Below are experts of layer 4 (counted from 0) of a mixture-of-experts language model. Rows are named router (the router's row for the expert), gate (a neuron's input weights, with its number), up (a neuron's input weights, with its number) and show model dimensions 64-127. Each number is 128 + 32 x the weight over its row's rms, rounded and kept within 0 to 255.
After each expert's rows: "comes after" lists some tokens at least twice as common just before its tokens as in all text; "gets" lists some tokens that make up at least twice as much of what it gets as of all text. This comes from a sample of Wikipedia text that the model never trained on. Tokens count by the router's weight.

# expert 141
router [150 149 154 104 132  98 111 144 111 109  90 144 149 129  76  96 131 116 173 136 150 160  78  88 144 105 120 113  88 172 158 185  66 114 118 185 118  80 136 173 102 121  81 122 177 146 126 171 104 108 131 133 219 125  75 159 107 191 149  73 112 172 170  81]
gate0 [134 138 128 111 222 161 135  96 168 116 131 156 126 110 159 186 152  97  97  96 118  45 180 151  98 126  98  62 180 152 108  54 163 147  82 133 128 107 134 113  92 151 148 140  38 122 134  97 153 171 145 133  96 131 170 129  75 140 103 141 126 105 125 180]
up0 [142 123 113 107  90 142 153 175 144 108 180 118  89 146 104 121 106 148 154 144  95 125 157 119 101 116 111 111 170  79 159 126 102 148  65  73 131 107 126 114 151  51 121 176 100 107 131 108 116 112 161 179 127 112 186 118 132  90 135  90 177 131 150 122]
comes after: "\n", "==", ".", " ", "–", "==="
gets: "\n", " |", " from", " MPC", " in", " until"

# expert 21
router [116 135 139  55 116  93  99 135  83 100  68 107 169 116 125 100  72 146 121 134 122 128 102 157 173  68  96 109 157 158 149 199 120  84  74 211 127 135 165 153 114 102 160 125 208 167 144 170  78 142 175  80 127  83  79 136 174 191 151  81 105 158  94 121]
gate0 [122 148 122 136 108  99 116 124 145 221  82 208  92 116 155 120 151 118  62 169 113  96 118 114  95 175 135  66  75  80 202 161 213  97 137 106 128 148  89 122 109  98 138 131 106 148 124 132 133 174  64  77 103 137 188 135 117 163 119 141 125 149 130 101]
up0 [137 129 126 125  86 134 129 122 143 165  67 190 111 123 150 118 154 120  78 149 129  90 105  93  88 190 140  70  72  65 168 120 207 105 121 123 141 138  92 104 106  80 129 154 124 177 174 115 123 172  67  60  59 145 162 122 165 186 102 105 143 145 133 132]
comes after: ",", " such", "),", " well", " .", " with"
gets: ",", " and", " including", "),", " as", "7"

# expert 207
router [137 146 151 101 142  98 102 150 116 102  81 103 180 146  77  78 142 113 150 141 139 152  65  92 151 101 124 121  85 153 149 175  78 107 126 187  99 101 150 161 100 124 105 100 190 160 120 179 103 101 122 144 204 102  80 175 134 179 155  80 116 150 162  76]
gate0 [111 137 119 159 175 136 118 118 121  98 189 114  76 125 152 129 142 143  67 151 108 122 141 163  97 110 152 121 110 114 151 102 155 135 122 113 163 152 105 131 126 115 117 120 107 136 113  99 100 154 163 107 103 153  91 107 156 140 139 237 135 130 113 174]
up0 [114 146  79 170 152 132 129 162 104 122 137 140 139  96 122 131 139 223 128 133  32 164 107 144 159  97 146 143  90  88 162 141 175 159 147 143 160 142 150 153 112 114 135  66 153 153  99 120  77 155 125  80 147 155  54 148 132 106 162 140 132 157  99 121]
comes after: " ", "%", " 0", " 1", "0", "1"
gets: " |", " N", "ud", "S", " heart", " sat"

# expert 139
router [148 102 133 192 123 149 227 124 135 182 110 109 133 140 230 108 163 154 119 118 104 113 172  98 177  93 150 153 196  69 141  86 222 149 127 106 107 136 119 127 114 177 105 117 122 156 188 108 151 157 125 153  71 121 159 153 118 115 177 164 132 129 101 154]
gate0 [132 101 157 150 182 130 168 123 179 176 160 160 156 141 161  92 129 171 135  81 201 115  67  72 121 126 111 110 158  56 151 160 135 188  77  73 156 132 137 124 144 111 105 173 127 120 104 110 176 160 151 151  65 104 166 130 140 140 131 117 120 122 103 125]
up0 [134 160 139  93  77 139 139 111 125 149  87 169 144 124 119 142 155  97 104  96  39 107 185  83 137 187 158  73  87 147 124 114 174 147  91 169  99 151 142 108  60 132  94 118 107  99 141 108 119 128 175 135 120 102 155 169 133 168  91 160 150 216 107 158]
comes after: " of", " the", " and", ":", "a", "i"
gets: " G", " W", " U", " P", " S", " K"

# expert 195
router [ 73 162 135 155 131 109 157 125 145 167  97 103  74 148  97  72 129 137  84 109 119  66 100  70 143 165 105 130  78 144  74 140 109  96  51 160 145 206 102 139  54  75 135 181 118 143 106 125 120 121  64 172 142 176  50 115 141 179 125 134 124 126 147 154]
gate0 [110 101  52 153 152 140 135 147 109  89 190 144 143 149 189 140  80 100  49 122 117 133 161  89 131 167 128 166 125 128  97 137 163 189 143 148 174  37 124 179 152 153 184 140  66  66 123 135 160 144 106 170 141 184 116 113  87 105 149 176 137 143  77 129]
up0 [170 104 124 168 155 120 182 119 142  93 163 104 116 137 166 125 138 100  18 128 120 170 131 125 143 167 133 124  92 119 101 106 132 191 157 163 110 109 137 143  97 150 124 132  84 144 104 148 202  94  70 175 154 203 155 138 137 114 119 149 181 101 126 154]
comes after: ",", " ", " %", " Party", " Candidate", "s"
gets: " and", " |", " but", ";", " •", "|"

# expert 97
router [165 152 147  71 183  62 106 127  96 152 104 145 165 118 123  64 123 100 158 176 130 142  80  86 175 129 178 117  99 164 194 161  94 109 124 173 124  96 106 127 143 140 123 102 148 159 154 121 122 113 149 144 173  97 100 152 120 181 129 102 108 146 139  80]
gate5 [127 101 108  91 134 118 103 145  94 153 201 112 169  76 113  97 136 112  37 139 104  68 163  80 153 152 147 133 103 142 127 103 136 170 152  72 132 163 134 101 182 144 127 162 103 143 151 106 145 197 137 107 110 126 103 151 115 145 118 167 127 140  71 152]
up5 [ 86 176  52 102 146  71  99  87 119 128 191  91 149  87 132 115 112 128  55 144 122  90 151  65 168 145 135 126  91 114  96 169 160 121 149 116 103 178 115  99 119 169  93 115 113 142 142  89 124 145 170  81  82  90 150 147  89 191 107 142 133 129 103 109]
comes after: " |", "-", "|", " of", " \"", " by"
gets: " C", " S", " H", " V", " K", " T"

# expert 36
router [153 150  99 148 157 101 160 140  85 125 165 112 154 176 128 123 138 111  86 141 119 177 124 144 164  96 113 116 130 117  98 152  22 145  95 168 142  97 155 166 142 103 148  86 167  96 152 162  67  70 119 125 148  92 119 141 166 155 124 111 206 171 178 104]
gate8 [174 123 115  77 209 123 140 122 111  22 195 108 144 137 192  86 113 142  74  76 124 132 145 126 146 122 109 113 125 124 126 117 116 103 109 151  59 134  73 134 120  97 162 127 140  87 121 127 166 120 135 158 142 171 101  76  91  78 123 154 166 184 138 123]
up8 [166 159 126 168 151  99 144 152  81 113 162 119 105 143 121 169 163 112 120 146  96 109 130  83 135  85 200 122 120  91 156 157 103 131  90 153 117 160  69 147 192 164 173 102 113  82 125 139 119 129 122 143 129 155 152 120 137  93  29 180 151 109 150 133]
comes after: ".", " part", " member", ".\"", "ation", ")."
gets: " of", "\n", " an", " a", " new", " power"

# expert 116
router [145 144  49 125 142 189 138 157  98 140 122 118 123 160 113 167 187 159  98 120  94 154 141 123  94 119 140 123 126 126 192 137 137 135 121 109 161 110 122 109  69  76 155 127 153 166 121 125 108 144 142 147  56 172 167 118 114  76 131 130 148 154 114 128]
gate0 [ 87  69  81  95 117 111 147 122 126 123 170  90  97 103 121 152 136  57 120 138 121  90 112 133 154 137 114 123 125  78 164 148  94 175 135  97 146 115 100  95 123  87 131 168 105 137 207 126  85 184 170 125 101 176 165 138 126 115  69 111 134 132 107 158]
up0 [151  76 115 138 155 150 149 129 136 149 107  94 135  89 120 116 199 119 101 203  64 150 143 151 161  50 106 125 164 160 119 116  76 112  89 116 107  96 130 144 131 131  78 131 106 104 114  94 157 157 144 136  97 111 146  91 105 133  88  93 212  79 191 108]
comes after: ".", " that", ",", " he", " where", "See"
gets: " he", " it", " also", " He", " It", " they"

# expert 117
router [ 93 173 140 136 134 120 136 150 166 157 137 139 174 129 149  55 142  42 132 109 120 118 101 104 116 130 183  58 190 186 134 148 109 129 122 162 129  66  92 111 101 120 131 134 135 140  65 131 147 111 154 194 166 153 122 173 145 123 169  86 115  81 163  73]
gate0 [165 116 138 195 138 134 171 151 200 111 106 137 102 116 123 138  96 118  93 116 182 103 150 196 107 179 140 145  85 103 202  39 164 181 151 101 154  88 114 143 176 119 160 155 134  95  97 141  62 107 111 113  63 149  89 119 109 143 127 176 126 112  90 149]
up0 [157 111  97 109 109 159 157 147 126 182  78 127 115 193 144 161 134 104  93 132 145  97 130 110 167 193 132 152  80 155 129  84 182 118 135  77 182 124 139 120 144 127 153 130 150  93 117 137 143 116  82 134 106 126 112 105 188 156 145 158 129 144  79 122]
comes after: "\n", ")", "-", " information", ";", " classification"
gets: "\n", "and", "h", "year", " Am", " self"

# expert 168
router [135 176 148 106 167  86  98 159 114  95  83 111 172 132  85  91 126 123 168 133 145 149  64 111 148 108 149 100  82 176 132 168 109 125 121 188 106 113 138 156 109 127  94 100 200 152 143 165 101 102 128 129 187  75  72 164 141 162 145  77  94 155 162  75]
gate0 [185  98 121 146 114 160 112 125 176 131 167 166 102 150 181 122 106 111  88  89 144  96 151 168 135 121 108 131  95 135 133  83 131 141 149  92 151  99 138 122 176  97 115 171  51 140 169  90 171 152 152 167 113 105 138  94  99 162 128 220 141 144 103 144]
up0 [121  86  68 140  91 145 186  70 139 116 147 134 137 144 106 163 111 131 140 151 167 122 163 119 142 109 101 114 139 142 107 118 141  77 144 105 145 184 134   8 127 120 119 109 121 129 107 123 197 167 145 180  69 162 151 136  79  45 134 152 162 113 135 125]
comes after: ")", " and", " It", " it", " (", "\""
gets: "\n", " is", "ang", " has", " c", " had"

# expert 187
router [110 174 110 128 184 133 162 153 175 117 106 153  83 157 141 147  92  90 105 130 135 152  93 123 129 124  83 147 140 102 140 117 166  62 110 139 110 202  54  99 141  94 170 208 138 160 124 151 125 144 114 118  86 183 127 153 124 103  86 155 122 122 160 104]
gate0 [149  75 172  88 135 123  78 127 184 183 181 132 123 131 131 147 147 172 171  93 108 148 132 110  82 141 123 137 179 119  79 141 109 125 157 111 143 171  94 113 113 113 129  92 119 132 125  93 129 210 114  81  57 101 173 124 189  88  84 129  84 154  89 100]
up0 [138  86 105 101 128 157 133 170 158 127 109  92 115  70 127 114 174 113 124  66  97 148 134  81  87  97 130 100 153  85  99 143 114 144 123 115  99 187 110 134 100 167 149 113 101  99 105 106 153 162 155  90  93 112 172 130 197 138  75 142 142 136 111  99]
comes after: ",", " and", " well", "s", ")", "),"
gets: " and", " or", " but", " &", " while", " then"

# expert 179
router [141 165 153  87 158  89  90 137 110  82  84 101 162 131  78 117 120 109 167 143 142 160  78  98 152 107 116 137 102 162 151 176  93 139 121 196  95  98 140 148 115 130  83 110 187 151 119 165  91  99 141 135 196 103  54 165 128 149 161  84 138 153 181  64]
gate5 [156 148 118 140  96 186 125 149 163 115 134 105 139 124 158 163 160 126 107 139 175 141 184 145  88  88 151 165 150 119 163 131 192 116  80  89 170 166 114 123 144  80 130 138 111  75  95  48 120 167 119 106 101 161 154  89 137 137  89 151  95 116 135 150]
up5 [165 117 144  75 170  85  77 134  90  78 159 159 132 102 158 146 117  64 140 189 189 127 114 148 109  54  83 101 150 184 177 116 178 118 111 147 131 120 184 100 102 158 110 128 164 121  97  69 124 142 102 107 110 118 166  88 126 117  76  83 129 110 127  87]
comes after: ".", ")", ").", "\"", "\".", "ase"
gets: "\n", " P", "G", "\n   ", " ending", "\n "

# expert 206
router [162 174 157  99 168  99 100 142 198  89  99  99 112 132 143  94 154 110 158 127 126 122 138  78 187 132  96 102  86 168 110 148  79 144 148 130 111  91 142 124 152 116  88 118 171 149 170 119 145 116 175 113 134 115 140 136 129 109  73 122 156 162 123 127]
gate0 [ 92 108  98  94 138 126 123 144 171 134 109 161 138 160 134  81 139 144 115 151  80  94 170 117 145 118 134  93 109 121 152 105 164  74  84 176  92 145  32 128  83 117 183 227 138 139 189  81 197 176  90 136  75 145 164 121 104 179 114 111 103 112 122 161]
up0 [120 142  99 128 146 152 112  69  74 139 128 110 129 104 169 134 132 105 109 165 163  91  50 127 120 178 162 173 131  79 106 150 125  86 162  92 107 140 205 168 127 131 114 114 118  69 104 131  61  37 146 147 144 101  89 156 155 152 125 143 180 125 150 210]
comes after: " |", "|---|---|---|---|", ")", "|---|---|---|---|---|---|", "|---|---|---|---|---|", "|---|---|---|"
gets: "\n", "|---|---|---|---", "ee", "==", "AR", " =="

# expert 244
router [129 173 137  88 148 183  98 215 176 128 107 130 105 129 102 123 159 130 159 173 140 178 137 112 114  88 141 107  98 199 126 167 118  76 116 141  94 137  58 114 168 138 105 108 144 139  92 142 102 161 139 129 151 101 108 142 114 168  90 133 145  72  94 130]
gate0 [120  72  74 107 135 111 111 132 148 115 147 158 143 151 126 143  92  87 171 107 168 148 148 120 147 138  95 139 133 139 157 141  96 122 128  99 115 140 123 101 134  92 107 122   0  81 100 112 148 129 129 102  87 149 147 131 140  82 108 195 162 127 134 212]
up0 [109 112 114 100 126 117 121 125 132  95  99 182 149 143 125 162 102  71 144  90 171 177 107 102 165 105 124 149 159 170 180 122  99 131 104 131 103 133 116 129 177 103 133 102  15 129 119  75 146 120 138  84 116 143 121 134  66 106 115 252 181 113 168 155]
comes after: " |", "\\", " \\", "}", "1", "|---|---|---|---|"
gets: "\n", " l", " L", ",", "L", ";"